python train.py --d_model=256 --d_shared_expert=128 --moe_layers=[0, 1, 2, 3, 4, 5, 6, 7, 8, 9, 10, 11, 12, 13, 14, 15, 16, 17, 18, 19] --init_std_router=0.00638 --vocab_size=8192 --norm="rmsnorm" --optimizer="adamw" --lr=0.000682 --beta1=0.95 --beta2=0.95
Below are experts of layer 12 (counted from 0) of a mixture-of-experts language model. Rows are named router (the router's row for the expert), up (a neuron's input weights, with its number) and show model dimensions 128-255. Each number is 200 + 30 x the weight over its row's rms, rounded and kept within 0 to 999.
After each expert's rows: a language model's description of what the expert responds to; "gets" lists some tokens that make up at least twice as much of what it gets as of all text. This comes from a sample of Wikipedia text that the model never trained on. Tokens count by the router's weight.

# expert 32
router,228,167,203,144,145,162,193,193,224,210,208,189,245,188,168,229,237,186,246,231,181,192,247,163,221,202,174,203,225,231,169,180,206,151,213,190,154,169,232,157,221,213,165,186,229,166,194,195,160,143,213,165,205,175,203,196,234,186,224,244,178,232,241,227,172,104,218,164,208,246,222,282,136,181,229,195,182,180,182,184,219,207,166,161,193,180,211,231,225,184,186,197,213,204,178,203,227,165,165,163,244,176,170,191,171,121,175,233,150,185,203,152,237,207,132,246,195,198,218,187,230,184,199,201,180,140,197,204
up11,229,180,186,198,215,195,216,222,267,201,208,214,262,224,184,203,214,212,219,208,218,170,223,233,214,223,227,142,210,206,226,178,194,240,218,220,214,193,209,192,208,210,181,223,216,214,224,216,211,175,206,202,210,191,249,214,187,206,246,237,213,246,196,218,226,185,155,188,187,187,205,231,220,231,151,186,215,212,204,129,233,197,213,185,264,199,252,199,167,163,201,220,198,226,178,192,186,240,168,217,244,151,112,235,231,179,218,207,128,229,214,269,216,191,222,216,194,200,219,239,212,248,174,144,171,237,226,185
up12,230,238,226,231,191,212,231,231,176,225,171,263,201,180,180,163,263,221,202,178,205,225,283,160,197,166,211,162,192,234,224,168,204,218,210,216,183,165,188,192,192,200,210,188,173,183,194,277,187,238,178,198,216,156,202,207,178,185,193,252,229,193,175,249,198,168,159,203,199,235,179,142,172,238,131,214,184,124,204,167,209,271,151,213,158,191,188,224,218,144,151,183,202,185,195,207,219,199,184,240,224,238,213,211,133,214,219,215,198,162,190,279,180,190,172,224,216,232,248,193,211,195,230,160,190,153,216,199
Description: Numbers and units. Final digits of years, scores and times, and measurement units after numbers, such as 197-5, km, million, days.
gets: "0", "5", "3", "4", "6", "8"

# expert 4
router,261,194,194,148,157,178,239,140,246,223,170,196,245,190,205,228,226,187,227,234,200,187,260,170,220,246,178,165,189,177,166,190,230,213,170,139,206,143,240,195,229,245,137,213,171,168,221,219,201,196,156,173,207,189,220,212,204,203,171,223,211,232,263,231,181,162,206,174,170,255,202,240,184,249,204,221,226,188,229,186,125,211,156,211,219,159,157,228,195,204,219,182,211,207,116,192,213,205,197,197,240,189,174,196,136,169,172,236,187,206,194,164,233,207,152,243,179,227,196,184,219,213,184,182,153,131,159,185
up0,225,199,200,170,231,210,232,178,194,204,135,201,235,124,189,227,176,147,252,255,196,227,218,171,213,206,178,165,191,176,241,169,198,210,155,244,242,178,241,170,248,194,144,216,121,235,201,204,236,204,166,225,254,204,208,211,201,212,193,217,155,176,244,232,180,189,207,123,172,238,247,204,210,249,204,220,210,192,213,229,178,200,174,204,215,108,153,249,174,223,219,244,183,225,163,169,177,184,203,220,263,219,194,175,219,195,248,200,197,209,212,199,208,192,213,247,205,233,155,190,236,241,246,212,148,220,138,176
up1,243,192,206,222,224,167,194,218,230,178,196,169,190,219,208,250,183,231,209,200,172,240,243,215,192,211,202,96,168,161,162,219,163,183,170,253,241,179,131,222,206,168,159,183,184,214,201,208,216,169,174,244,200,174,233,172,241,175,189,206,206,172,209,205,212,203,198,147,206,192,172,176,204,213,206,243,231,204,122,155,213,219,200,166,194,127,172,251,206,265,214,191,198,178,190,218,197,236,217,194,220,195,184,210,189,253,242,210,205,211,187,227,147,248,206,224,193,196,233,164,249,176,244,170,180,177,186,177
Description: Plural nouns and pronouns. Plural endings and plural nouns or pronouns referring to groups, such as field-s, people, they, members, children.
gets: "s", "es", "ers", " two", " they", " were"

# expert 31
router,166,186,155,181,180,183,213,165,203,231,201,188,191,201,209,201,240,135,229,226,158,174,266,163,161,233,205,186,194,177,178,258,229,202,214,184,188,156,221,135,235,269,128,178,194,237,170,213,184,166,189,181,196,185,191,212,233,217,162,169,214,193,187,259,239,158,254,208,224,210,201,267,177,226,232,182,214,173,176,196,173,192,193,206,241,118,216,207,187,204,201,152,214,253,207,183,229,184,239,175,217,198,142,164,174,203,184,219,206,182,206,159,176,206,173,183,203,199,210,182,198,201,216,189,166,191,211,212
up0,228,248,197,185,168,216,203,234,227,240,161,231,214,241,192,189,170,217,240,192,201,235,204,186,193,204,230,181,212,230,250,239,174,178,144,206,232,239,185,193,201,218,167,173,248,221,209,195,215,193,191,198,164,206,206,180,220,175,177,224,186,225,203,221,158,200,186,169,166,245,100,232,220,191,214,215,175,206,187,181,217,236,154,171,177,222,238,239,198,239,217,232,230,191,173,182,213,179,196,206,187,195,158,186,131,186,175,163,193,238,198,218,167,213,172,205,200,144,227,176,248,226,216,227,225,182,202,155
up1,194,189,156,149,186,227,160,232,177,229,198,211,218,181,205,243,199,165,226,179,223,146,196,192,191,238,229,202,211,161,226,223,196,197,261,212,248,200,186,167,198,237,137,205,165,203,149,199,189,232,228,244,221,202,175,238,178,203,228,243,223,220,178,187,161,183,230,204,197,189,179,232,230,193,205,198,196,277,158,216,153,235,181,209,249,202,230,211,218,196,190,249,264,251,218,160,186,153,242,214,213,248,274,148,196,254,185,222,201,190,212,226,158,195,198,172,197,177,235,258,231,197,235,208,168,206,219,236
Description: List and table separators. Pipes, dashes, colons and parentheses after names in cast, personnel and results lists, plus name particles de, von, van.
gets: " |", ":", " (", ",", ";", "-"

# expert 22
router,217,195,216,173,169,178,209,153,205,237,150,232,228,205,214,187,234,147,236,212,167,154,255,147,223,223,187,164,231,160,220,220,231,217,207,186,164,191,190,170,247,211,169,225,202,187,203,214,178,202,225,214,196,220,220,141,200,150,218,238,191,188,168,213,166,175,220,211,225,213,203,230,201,196,207,198,229,155,192,165,171,278,153,217,216,220,227,208,161,187,218,200,202,209,170,131,171,155,215,195,266,223,178,203,148,185,216,285,187,185,188,207,250,213,171,200,190,233,272,186,183,146,191,206,181,152,214,200
up0,162,225,227,215,250,176,204,175,197,153,192,215,235,193,198,186,228,162,204,185,212,212,191,222,215,190,145,200,173,264,152,229,204,204,148,201,150,203,202,196,198,188,158,174,234,172,233,221,184,220,262,213,181,179,149,161,235,227,215,216,193,187,189,174,207,200,198,201,209,174,191,208,202,284,244,169,198,205,171,242,179,220,209,166,233,166,222,231,138,199,151,227,171,213,214,167,236,216,208,179,235,171,220,217,202,190,243,204,176,161,229,218,217,236,193,185,216,178,188,260,236,181,258,254,176,174,187,192
up1,214,248,180,175,209,208,204,170,174,182,263,227,201,194,172,157,227,204,226,186,164,226,262,176,194,227,214,153,189,204,202,186,194,183,223,141,147,158,232,149,251,231,212,206,176,212,195,183,194,231,188,168,239,226,246,158,214,210,232,191,188,238,238,197,237,196,240,215,139,218,155,227,182,202,137,155,156,215,173,174,212,245,193,212,218,233,180,218,145,183,249,213,205,185,239,163,204,139,194,178,214,226,254,273,216,202,202,231,190,187,237,263,221,216,228,203,193,211,179,225,180,149,173,170,168,178,158,216
Description: Connectives and prepositions. Mid-sentence function words joining clauses or phrases: and, to, of, on, until, during, through, often followed by the.
gets: " and", " to", " of", " the", " in", " on"

# expert 47
router,226,194,154,172,178,193,253,194,206,247,219,201,226,236,156,213,252,189,208,215,196,197,251,157,191,285,204,178,226,176,184,230,193,220,192,184,187,202,247,195,213,237,127,205,205,170,234,239,193,152,177,224,169,189,212,196,247,192,205,201,197,175,193,230,189,125,208,195,234,216,155,271,165,225,196,205,236,154,167,183,157,233,108,218,210,191,213,183,214,241,218,176,230,221,159,240,214,222,206,197,272,205,177,216,163,142,160,267,223,193,213,207,196,234,213,231,141,200,219,182,210,197,211,181,224,171,204,201
up11,213,175,175,161,176,161,178,195,229,182,154,202,223,212,247,215,220,190,216,207,197,187,196,237,209,187,243,217,161,173,208,237,209,215,246,112,229,154,155,232,206,220,156,172,228,213,195,210,169,141,191,257,171,191,197,172,214,226,200,179,187,215,179,172,214,176,213,205,242,218,196,211,204,202,195,163,182,223,157,131,167,164,139,235,190,217,183,194,269,171,165,237,215,200,226,143,178,169,233,206,178,200,181,187,160,233,231,184,129,176,249,214,113,227,196,133,229,161,199,194,188,222,242,206,191,203,172,193
up12,154,186,125,184,126,219,231,220,205,170,227,250,212,215,208,194,188,220,216,233,219,190,189,199,167,206,224,233,258,207,190,226,218,183,168,185,170,213,215,184,263,235,172,193,195,242,259,192,162,163,201,203,183,169,210,196,219,213,219,213,156,248,162,210,176,205,184,154,196,192,178,230,173,215,190,183,225,192,194,203,143,228,155,264,160,183,182,190,190,219,231,241,196,220,176,198,228,161,198,211,172,197,247,186,166,212,191,175,159,206,226,204,269,202,212,271,180,227,194,202,192,159,250,208,195,243,229,197
Description: Numbers in ratings and dates. Digits inside years, percentages, review scores and counts, like 92% approval, 73/100, (1951), and number words like six.
gets: "0", "1", "2", "9", "8", "5"

# expert 16
router,204,175,153,137,222,141,189,198,278,193,151,180,184,215,177,223,269,208,221,205,186,188,201,229,179,232,217,222,189,223,177,209,213,208,206,205,149,153,217,145,193,244,213,236,225,202,198,216,210,159,172,181,206,194,219,189,196,191,217,177,236,219,192,242,188,153,232,200,249,264,157,223,188,177,212,197,235,195,185,191,158,226,174,264,203,169,193,186,203,194,182,174,230,199,182,160,230,219,198,206,204,176,177,203,119,179,197,236,157,189,220,173,244,232,206,223,161,170,200,189,259,226,206,176,228,156,222,196
up0,231,173,188,218,186,190,226,209,228,163,247,183,183,196,200,189,211,250,182,211,168,149,191,195,185,228,184,149,167,254,178,220,236,219,203,239,238,201,171,201,265,168,146,158,202,148,232,173,136,197,138,214,209,198,226,245,179,197,226,195,222,218,207,179,186,199,176,203,216,166,148,191,189,160,170,170,263,225,152,186,182,182,186,188,250,198,184,218,152,193,285,204,216,186,175,224,218,218,221,172,130,197,174,159,206,216,201,230,192,207,215,232,211,174,174,227,229,211,182,265,195,185,234,208,173,214,193,225
up1,228,162,202,192,176,186,221,206,207,204,143,175,166,178,194,183,159,202,219,163,219,249,188,193,136,193,154,180,201,201,227,179,206,194,207,179,159,198,197,198,245,183,216,225,247,239,214,127,186,191,177,176,191,232,191,202,188,205,206,199,168,214,190,190,201,194,164,185,213,207,195,169,217,236,208,174,231,249,213,145,155,193,235,148,246,171,176,233,185,198,218,234,187,212,172,215,215,178,170,134,196,235,193,200,206,186,163,270,124,215,254,137,249,204,233,171,171,284,269,295,219,206,237,206,145,169,218,147
Description: Adjective suffixes. Adjectival and participle endings and descriptive adjectives before nouns, such as mechanic-al, melod-ious, political, international.
gets: "ing", "al", "ed", "tic", "ic", "ly"

# expert 41
router,206,169,184,162,226,207,208,134,222,213,193,179,254,212,143,171,193,165,204,218,215,179,293,143,215,208,203,185,199,234,185,224,213,173,204,206,174,170,222,156,194,231,142,225,212,196,183,202,155,235,193,185,220,200,210,183,211,181,198,201,208,217,211,241,205,170,215,182,218,300,211,285,143,165,224,217,190,137,186,164,147,195,180,191,206,195,192,228,217,227,207,179,209,214,178,203,176,179,206,147,248,190,180,131,181,153,169,222,167,162,195,191,205,181,183,252,166,160,200,196,237,221,204,214,196,133,208,173
up0,165,166,173,162,170,188,163,239,161,213,174,190,215,254,199,177,211,206,166,210,167,286,247,210,194,188,177,204,171,232,169,202,149,210,196,168,218,133,190,231,201,199,223,148,240,170,220,173,178,247,144,199,201,188,214,181,150,197,227,191,206,217,190,284,204,223,182,184,166,207,162,233,182,198,236,188,201,179,129,198,165,187,184,207,163,187,222,174,206,245,152,217,206,228,193,236,223,221,126,217,208,176,187,170,165,170,146,244,243,161,172,178,176,193,227,243,188,231,186,170,203,218,229,179,168,179,189,149
up1,208,191,249,173,204,165,209,215,236,209,151,207,195,158,203,194,171,238,187,216,145,168,190,156,245,172,197,195,204,207,200,268,210,238,172,212,195,238,221,199,207,182,240,213,136,221,210,235,160,219,229,201,216,179,173,187,195,198,174,184,153,177,224,172,161,201,226,285,209,219,238,178,180,232,216,244,213,161,202,187,220,205,195,223,177,245,125,257,187,205,187,242,172,165,171,186,182,221,239,202,207,206,193,184,171,205,258,205,186,209,155,191,228,216,209,208,197,205,210,195,155,200,181,204,158,239,144,174
Description: Sentence ends and headings. Sentence-final periods, quotes, and line breaks after section headings or paragraphs, like ==Early life== then newline, See also ==.
gets: ".", "\n", "'", "==", " \"", " ="

# expert 39
router,193,219,166,174,191,201,210,136,238,221,167,173,248,202,176,214,222,153,205,184,211,158,213,193,210,217,160,216,171,203,168,189,195,202,192,157,143,140,220,155,207,237,170,215,205,186,182,200,183,180,182,213,226,190,198,199,177,176,179,172,200,251,203,241,172,109,213,179,235,242,181,246,187,208,201,166,217,177,215,207,175,176,208,232,238,157,134,170,167,202,197,143,221,245,112,172,209,211,208,207,217,175,176,158,177,181,172,264,208,191,217,176,250,245,194,226,184,177,200,189,207,160,208,155,194,184,251,227
up0,200,222,260,180,183,190,192,232,222,270,183,191,269,243,217,192,203,199,203,244,144,187,207,226,211,266,215,198,226,183,189,195,154,144,178,205,147,162,224,205,222,198,217,233,205,184,183,246,232,219,249,172,225,215,188,230,196,240,211,172,147,196,174,206,206,179,179,191,262,217,171,235,206,245,244,195,249,216,173,188,193,132,208,213,194,195,202,189,222,257,221,168,168,207,191,183,183,204,255,209,183,153,140,156,196,220,223,249,230,188,220,190,185,212,156,196,202,139,218,200,163,236,222,241,201,230,158,179
up1,188,238,191,181,168,129,207,191,213,251,234,166,187,194,222,239,266,182,247,193,152,195,190,197,188,171,195,203,158,252,185,212,283,190,235,174,201,190,234,188,249,196,146,238,204,182,226,171,162,240,177,141,228,220,225,222,198,202,242,219,162,229,254,180,194,175,255,189,196,254,203,177,180,269,202,199,158,200,216,142,229,180,210,205,204,191,235,217,170,230,219,154,212,222,198,237,259,185,192,208,227,174,147,205,148,211,206,202,143,178,192,166,183,241,193,237,165,274,210,200,173,185,220,166,173,144,172,192
Description: Occupations and table numbers. Occupation nouns after nationalities (politician, footballer, sailor, researcher), plus digits and line breaks in stats and election tables.
gets: "\n", "1", "2", "0", "3", "5"

# expert 21
router,217,202,202,195,184,149,245,174,227,264,235,204,232,157,151,200,234,187,228,184,180,191,259,166,171,256,185,197,197,184,174,189,212,214,171,213,172,134,208,173,223,228,193,206,203,260,221,215,224,143,192,185,187,186,280,181,221,195,209,188,184,200,213,236,174,136,232,183,226,197,227,234,152,193,182,197,164,182,241,188,154,232,205,204,188,187,225,208,162,191,281,152,206,252,202,210,235,177,225,211,260,197,189,176,185,182,191,204,159,163,235,161,208,217,212,229,187,208,228,185,220,194,220,196,163,215,152,191
up11,160,200,199,178,187,202,191,175,173,245,102,197,238,169,233,195,208,206,226,159,213,236,215,209,190,230,181,215,200,182,133,174,211,234,242,237,132,216,193,174,159,181,190,212,172,174,228,184,223,185,245,208,202,194,234,230,170,251,195,198,159,206,197,193,201,191,175,192,245,188,179,186,222,214,202,196,201,157,227,149,157,116,233,234,234,191,172,191,196,213,239,191,225,258,201,216,222,184,189,197,219,153,210,184,186,209,174,194,159,129,150,253,209,222,244,186,196,228,187,267,294,184,208,169,204,164,207,169
up12,244,203,146,188,213,168,252,179,184,186,225,243,222,219,213,202,161,149,187,251,200,210,237,202,188,177,204,185,165,189,213,219,215,192,171,232,155,157,166,200,142,211,221,216,218,190,223,217,195,236,243,182,202,200,222,203,123,241,192,192,225,183,210,228,254,157,161,184,193,198,243,225,240,175,242,171,161,184,185,246,144,235,211,278,235,235,219,251,202,196,191,169,214,221,216,194,198,171,196,214,241,137,198,141,243,114,165,221,229,143,192,167,209,241,178,214,200,223,176,236,246,177,189,250,217,220,169,185
Description: Table punctuation and numbers. Opening parentheses, pipes, spaces, minus and plus signs in tables and career stat lists, e.g. (0), (193 cm), (−23.8).
gets: " (", " ", " |", "–", ",", "."

# expert 9
router,200,172,175,179,203,191,186,162,222,250,151,180,215,200,177,212,188,134,197,181,166,185,252,177,223,213,205,195,211,249,179,231,228,188,152,235,209,156,262,154,254,265,151,218,181,210,239,206,168,144,214,211,190,202,232,179,217,171,185,209,225,210,171,186,196,157,215,211,221,260,213,203,205,234,229,243,200,141,225,180,203,211,171,234,188,173,126,187,185,229,223,166,287,254,157,241,230,185,213,201,267,214,189,147,164,176,228,225,227,192,210,208,225,220,178,218,160,204,179,178,211,210,223,170,175,186,201,124
up0,214,187,200,203,242,217,191,169,199,212,151,192,221,159,239,185,232,184,238,182,180,222,170,229,244,133,176,204,191,197,170,197,122,180,216,161,216,189,195,157,210,224,181,228,176,157,217,240,219,238,214,213,214,196,204,213,144,204,220,195,219,236,191,204,163,173,215,254,170,196,187,218,241,241,157,194,212,180,183,221,208,229,168,254,217,193,177,204,184,177,246,202,246,191,212,226,213,171,214,229,222,169,171,157,189,207,221,245,184,179,239,172,188,210,153,193,199,188,182,200,212,214,250,184,136,163,210,190
up1,163,205,202,255,198,152,247,232,180,236,148,207,224,196,222,175,243,191,198,239,149,206,250,181,151,207,258,203,208,258,199,199,189,180,243,193,227,160,212,180,96,226,190,231,210,168,211,258,206,205,192,176,232,204,209,235,186,159,188,209,208,237,144,183,151,184,224,201,176,170,185,238,216,184,210,273,264,203,122,174,185,182,158,199,199,184,220,209,222,201,146,189,257,222,169,246,226,173,231,245,209,197,209,188,183,175,198,167,209,164,174,235,179,161,172,202,142,237,174,265,208,171,180,148,178,196,243,186
Description: Plural s and quantifiers. Word-final s and short endings of names, such as seek-s, Pi-e-tro, plus negation and quantity words like not, only, all, just, any.
gets: "s", "e", " not", "et", "us", " of"

# expert 44
router,218,167,182,153,196,164,183,145,205,236,188,195,205,180,231,207,232,153,185,232,182,178,243,208,204,183,174,169,206,219,170,178,223,237,190,185,186,173,229,154,219,233,187,192,184,168,133,184,208,143,182,220,220,162,233,198,185,175,190,192,190,211,180,259,209,149,231,197,251,213,233,258,162,221,212,200,240,144,169,188,198,224,176,212,199,214,187,220,203,157,208,157,205,253,163,170,212,217,203,148,211,188,167,208,179,185,175,227,203,187,231,185,222,195,159,179,198,200,221,161,204,211,195,142,193,165,222,190
up0,153,193,174,189,243,191,196,183,177,169,140,157,198,205,194,215,192,179,189,202,180,185,248,159,206,174,149,200,168,202,255,119,168,182,174,212,153,188,250,164,199,251,215,154,215,170,190,235,214,236,217,204,178,156,244,270,208,197,205,212,197,180,186,212,229,186,184,210,200,165,186,187,228,161,163,199,225,210,191,176,193,164,163,238,247,171,164,256,228,190,190,188,217,178,213,192,182,229,217,187,202,230,167,223,229,154,168,152,200,248,223,173,184,212,216,173,214,221,202,229,277,225,206,211,234,188,225,205
up1,232,234,177,163,190,224,183,147,182,228,232,171,181,186,186,174,218,167,164,189,234,253,191,196,205,178,162,203,229,215,181,216,247,207,180,174,221,173,202,203,154,263,213,195,207,164,193,190,157,171,190,153,262,154,223,206,197,177,244,235,179,267,217,234,132,169,140,192,131,257,202,206,246,220,186,200,176,197,257,220,214,235,186,213,196,225,236,249,163,217,215,177,220,229,205,236,214,238,181,183,175,177,140,241,113,199,206,238,188,204,196,122,221,204,140,220,241,250,206,218,180,166,172,167,219,175,231,229
Description: Table cell separators. Pipe separators between table cells, plus semicolons and closing parentheses in lists, such as | in sports and election tables.
gets: " |", ";", ")", ");", " –", " and"

# expert 28
router,240,236,234,193,209,193,176,160,233,235,187,198,212,155,170,241,245,171,273,171,208,179,233,120,174,224,188,191,194,200,199,224,214,219,202,186,180,188,197,139,166,247,162,169,213,195,212,187,214,154,231,195,221,187,224,198,183,206,216,226,240,201,208,269,179,144,211,176,252,226,265,219,211,237,192,196,239,203,186,180,170,187,140,223,230,187,192,183,178,191,242,197,219,245,175,195,213,158,255,191,225,180,162,190,135,137,140,224,217,217,180,193,185,261,170,234,192,180,208,199,170,209,232,177,198,215,201,177
up0,224,210,228,188,207,209,204,228,221,177,185,215,212,161,216,238,255,237,246,198,188,191,218,180,201,234,225,197,172,167,219,146,215,158,188,148,212,233,207,232,208,233,188,191,190,212,209,224,182,198,203,196,188,123,224,152,284,215,203,200,183,183,155,228,148,200,180,178,195,177,178,208,220,162,171,165,153,196,182,167,176,214,135,172,142,179,165,224,180,250,214,174,142,203,192,175,257,218,240,192,186,231,166,222,147,210,227,205,208,196,206,207,186,213,184,236,198,208,235,156,208,259,220,212,144,201,214,204
up1,163,204,221,271,182,185,234,165,216,233,236,188,174,173,185,189,251,180,245,191,201,151,184,200,168,171,187,251,228,190,164,191,211,230,198,216,217,200,162,159,122,209,150,188,175,264,218,184,249,232,148,210,185,190,185,162,161,202,240,270,231,217,218,238,184,157,249,180,188,241,240,224,228,261,192,193,172,191,258,271,196,205,229,243,224,177,204,196,197,188,218,197,171,223,156,191,235,177,201,146,247,192,186,205,177,196,200,289,195,218,207,177,165,199,207,201,212,205,178,183,190,172,185,154,214,237,224,182
Description: Month names. Month names in dates, in running text, lists and tables, such as in February 2011, from March to October.
gets: ":", " May", " April", " August", "=", " July"

# expert 34
router,192,168,219,187,174,210,201,248,268,219,184,211,221,180,156,175,239,204,226,153,195,188,282,150,224,238,185,174,199,218,206,202,227,246,185,198,125,205,275,158,228,232,148,263,178,211,192,187,216,147,229,187,174,169,212,165,221,190,231,234,161,206,184,227,214,91,189,222,222,229,214,230,176,167,232,237,173,176,182,225,146,163,205,157,210,201,185,196,215,212,248,220,223,243,139,192,213,191,196,231,230,170,169,204,177,163,175,245,186,211,185,182,229,231,170,232,154,210,206,233,210,171,163,188,179,185,176,183
up11,217,267,201,167,207,210,259,190,194,193,173,265,139,238,173,196,176,140,229,211,215,172,179,181,194,161,167,137,231,196,244,208,189,219,131,188,166,247,210,146,243,188,146,182,202,190,185,182,248,236,218,219,193,195,222,220,167,202,203,195,221,187,210,231,231,184,199,207,220,270,242,179,211,203,199,199,155,210,229,246,264,160,204,208,216,183,179,203,184,186,193,179,209,214,166,225,182,188,230,232,229,171,192,183,191,166,162,218,148,168,205,223,161,217,242,151,182,140,242,231,194,152,161,188,147,194,225,175
up12,242,151,216,179,177,161,240,196,229,199,173,210,146,204,182,188,181,202,206,196,196,228,219,186,216,149,165,220,187,202,181,210,201,150,236,230,150,203,182,180,278,155,190,227,222,232,258,142,153,252,214,145,161,241,238,160,225,191,191,225,211,219,222,249,222,178,233,225,146,211,216,240,210,165,206,167,159,220,219,199,207,201,233,182,214,163,230,201,218,191,231,203,196,246,201,197,182,167,194,204,247,210,206,212,202,165,169,212,162,163,225,186,196,255,156,198,121,220,226,202,259,176,194,263,180,221,226,216
Description: Numbers, units, table stats. Digits, percent signs, units like km, UTC, Total, Apps in statistical tables, election results, and coordinates, plus URL letters.
gets: "%", "0", "3", "2", ")", "g"

# expert 38
router,264,198,235,146,176,167,219,178,220,242,165,220,186,191,183,202,181,198,254,222,191,192,242,165,215,231,195,170,188,227,178,203,226,234,200,182,183,126,202,146,208,186,171,275,191,229,195,249,180,141,198,186,198,201,234,186,167,178,204,211,168,256,271,232,250,145,257,162,212,224,227,263,186,214,218,202,164,188,234,168,155,168,148,193,215,171,182,173,154,197,198,224,218,236,176,167,202,150,216,218,192,236,203,186,180,183,186,247,227,189,167,238,215,197,177,208,179,187,186,229,221,214,203,178,184,168,189,195
up0,201,164,255,180,224,176,217,222,187,232,188,198,179,203,206,233,242,190,230,219,159,179,186,222,235,215,174,162,204,215,187,165,210,209,227,214,207,153,185,254,191,170,162,190,260,221,254,197,232,221,224,220,193,191,255,221,198,208,244,230,164,206,167,195,219,185,224,210,173,157,170,236,170,214,232,228,169,170,217,202,189,212,184,153,149,218,155,167,217,233,158,193,187,308,149,228,137,199,255,131,159,225,155,203,216,183,179,242,248,166,157,199,212,211,187,195,212,247,186,190,173,212,185,105,156,190,185,181
up1,243,233,242,193,174,150,206,194,171,208,179,237,169,215,186,197,187,208,198,203,199,219,219,166,181,192,220,206,192,236,188,191,207,274,221,176,195,168,160,197,162,156,252,290,161,226,201,238,202,170,216,188,208,225,244,175,145,209,202,193,162,221,268,250,265,169,221,181,177,185,211,194,180,218,234,172,163,207,217,152,164,162,145,176,196,203,215,192,174,168,184,203,171,248,229,148,243,118,205,249,154,219,214,153,186,215,207,196,219,206,143,243,201,173,177,167,165,156,158,236,231,225,218,178,221,207,189,194
Description: Line breaks and headings. Line breaks, section markers ==, infobox fields like Spouse, Preceded, Succeeded by, and the surname prefix Mc.
gets: "\n", "==", "===", " Mc", " ===", " was"

# expert 30
router,237,188,169,156,170,142,205,193,210,237,170,184,196,235,173,203,243,149,235,237,152,229,270,188,205,238,224,179,211,195,214,222,222,212,205,146,152,165,184,126,224,241,165,199,211,185,205,183,200,185,209,105,242,174,248,221,196,194,189,185,217,185,238,235,195,157,216,218,240,255,181,237,180,186,188,190,208,157,204,213,199,214,130,210,235,163,229,188,200,177,203,166,230,198,227,193,191,191,177,198,236,219,202,187,164,186,155,200,150,166,238,203,198,215,159,177,168,201,234,186,176,134,187,180,182,149,191,171
up0,175,223,199,161,197,180,189,165,157,228,160,248,207,230,174,176,210,172,224,218,167,272,247,143,180,254,234,174,217,189,209,187,238,197,209,183,168,219,169,201,238,229,172,157,202,198,211,151,135,180,224,139,204,157,225,226,154,169,149,198,189,205,234,188,197,196,210,220,227,225,209,210,153,206,220,164,186,208,110,187,250,201,150,164,194,128,228,176,213,184,186,170,179,191,245,247,218,189,243,181,199,228,244,206,180,209,203,175,175,200,208,231,210,241,163,210,170,181,177,230,173,159,195,201,205,168,173,227
up1,228,221,232,237,195,156,186,235,219,202,227,214,202,221,211,181,221,230,207,243,177,231,192,229,240,171,205,161,206,202,196,193,212,227,226,213,143,169,226,201,155,191,218,197,256,210,201,215,215,142,251,234,178,184,151,229,207,219,240,202,212,176,206,228,206,169,189,168,186,233,174,202,159,246,205,227,239,225,210,174,197,242,159,237,119,172,171,204,204,170,235,200,191,168,203,242,215,212,151,215,173,174,235,199,115,177,172,166,178,203,222,231,177,234,189,174,170,131,167,182,199,192,204,218,200,160,203,191
Description: Spatial position words. Direction and location words such as north, east, right, near, along, front in place descriptions, plus line breaks.
gets: "\n", " \"", " in", " the", " from", " of"

# expert 13
router,202,190,139,188,190,188,214,167,191,262,189,176,215,172,155,231,196,161,248,202,166,194,262,119,191,194,178,166,185,191,195,188,201,171,143,199,155,193,216,145,166,255,173,218,234,202,206,180,162,166,199,181,259,200,220,192,199,180,165,198,223,215,216,240,193,143,222,238,172,218,232,230,193,244,226,211,206,159,182,203,199,202,166,210,244,199,198,199,199,213,242,199,251,211,186,160,219,200,186,175,244,230,193,221,173,136,226,262,192,228,206,166,185,231,203,187,157,187,231,185,189,204,148,242,207,184,183,202
up0,194,201,156,221,199,214,194,161,218,249,110,268,188,187,155,168,170,138,229,224,228,234,195,164,220,255,185,219,189,168,186,259,189,200,197,195,172,181,176,139,203,266,225,144,179,213,189,153,186,203,211,151,231,155,185,219,243,204,194,187,189,200,195,170,279,183,235,167,220,193,182,201,159,197,209,209,207,216,228,214,170,191,137,147,235,213,215,190,166,131,211,199,190,180,216,247,192,225,238,218,184,175,275,206,221,193,188,241,184,200,233,203,173,226,208,193,190,231,209,196,215,181,188,181,141,144,192,178
up1,143,220,190,202,252,185,220,256,217,188,178,184,216,178,203,194,185,202,195,164,196,204,165,174,222,214,186,181,160,220,221,219,169,162,143,192,153,190,186,174,142,254,196,222,195,192,201,169,178,210,278,172,228,185,177,159,153,193,220,201,177,206,246,266,239,180,163,147,193,211,230,191,236,208,179,187,231,212,239,248,188,174,153,230,232,191,210,201,202,226,212,200,176,192,178,205,217,241,193,238,222,167,138,190,211,138,227,215,176,277,224,229,225,221,201,174,201,239,212,197,186,235,181,192,274,198,186,209
Description: Infobox and list structure. Line breaks, list hyphens, equals signs and pipes that begin infobox fields, list items or section headings, e.g. Genus lines, Coordinates, Died.
gets: "-", "\n", ".", "|", "==", "==="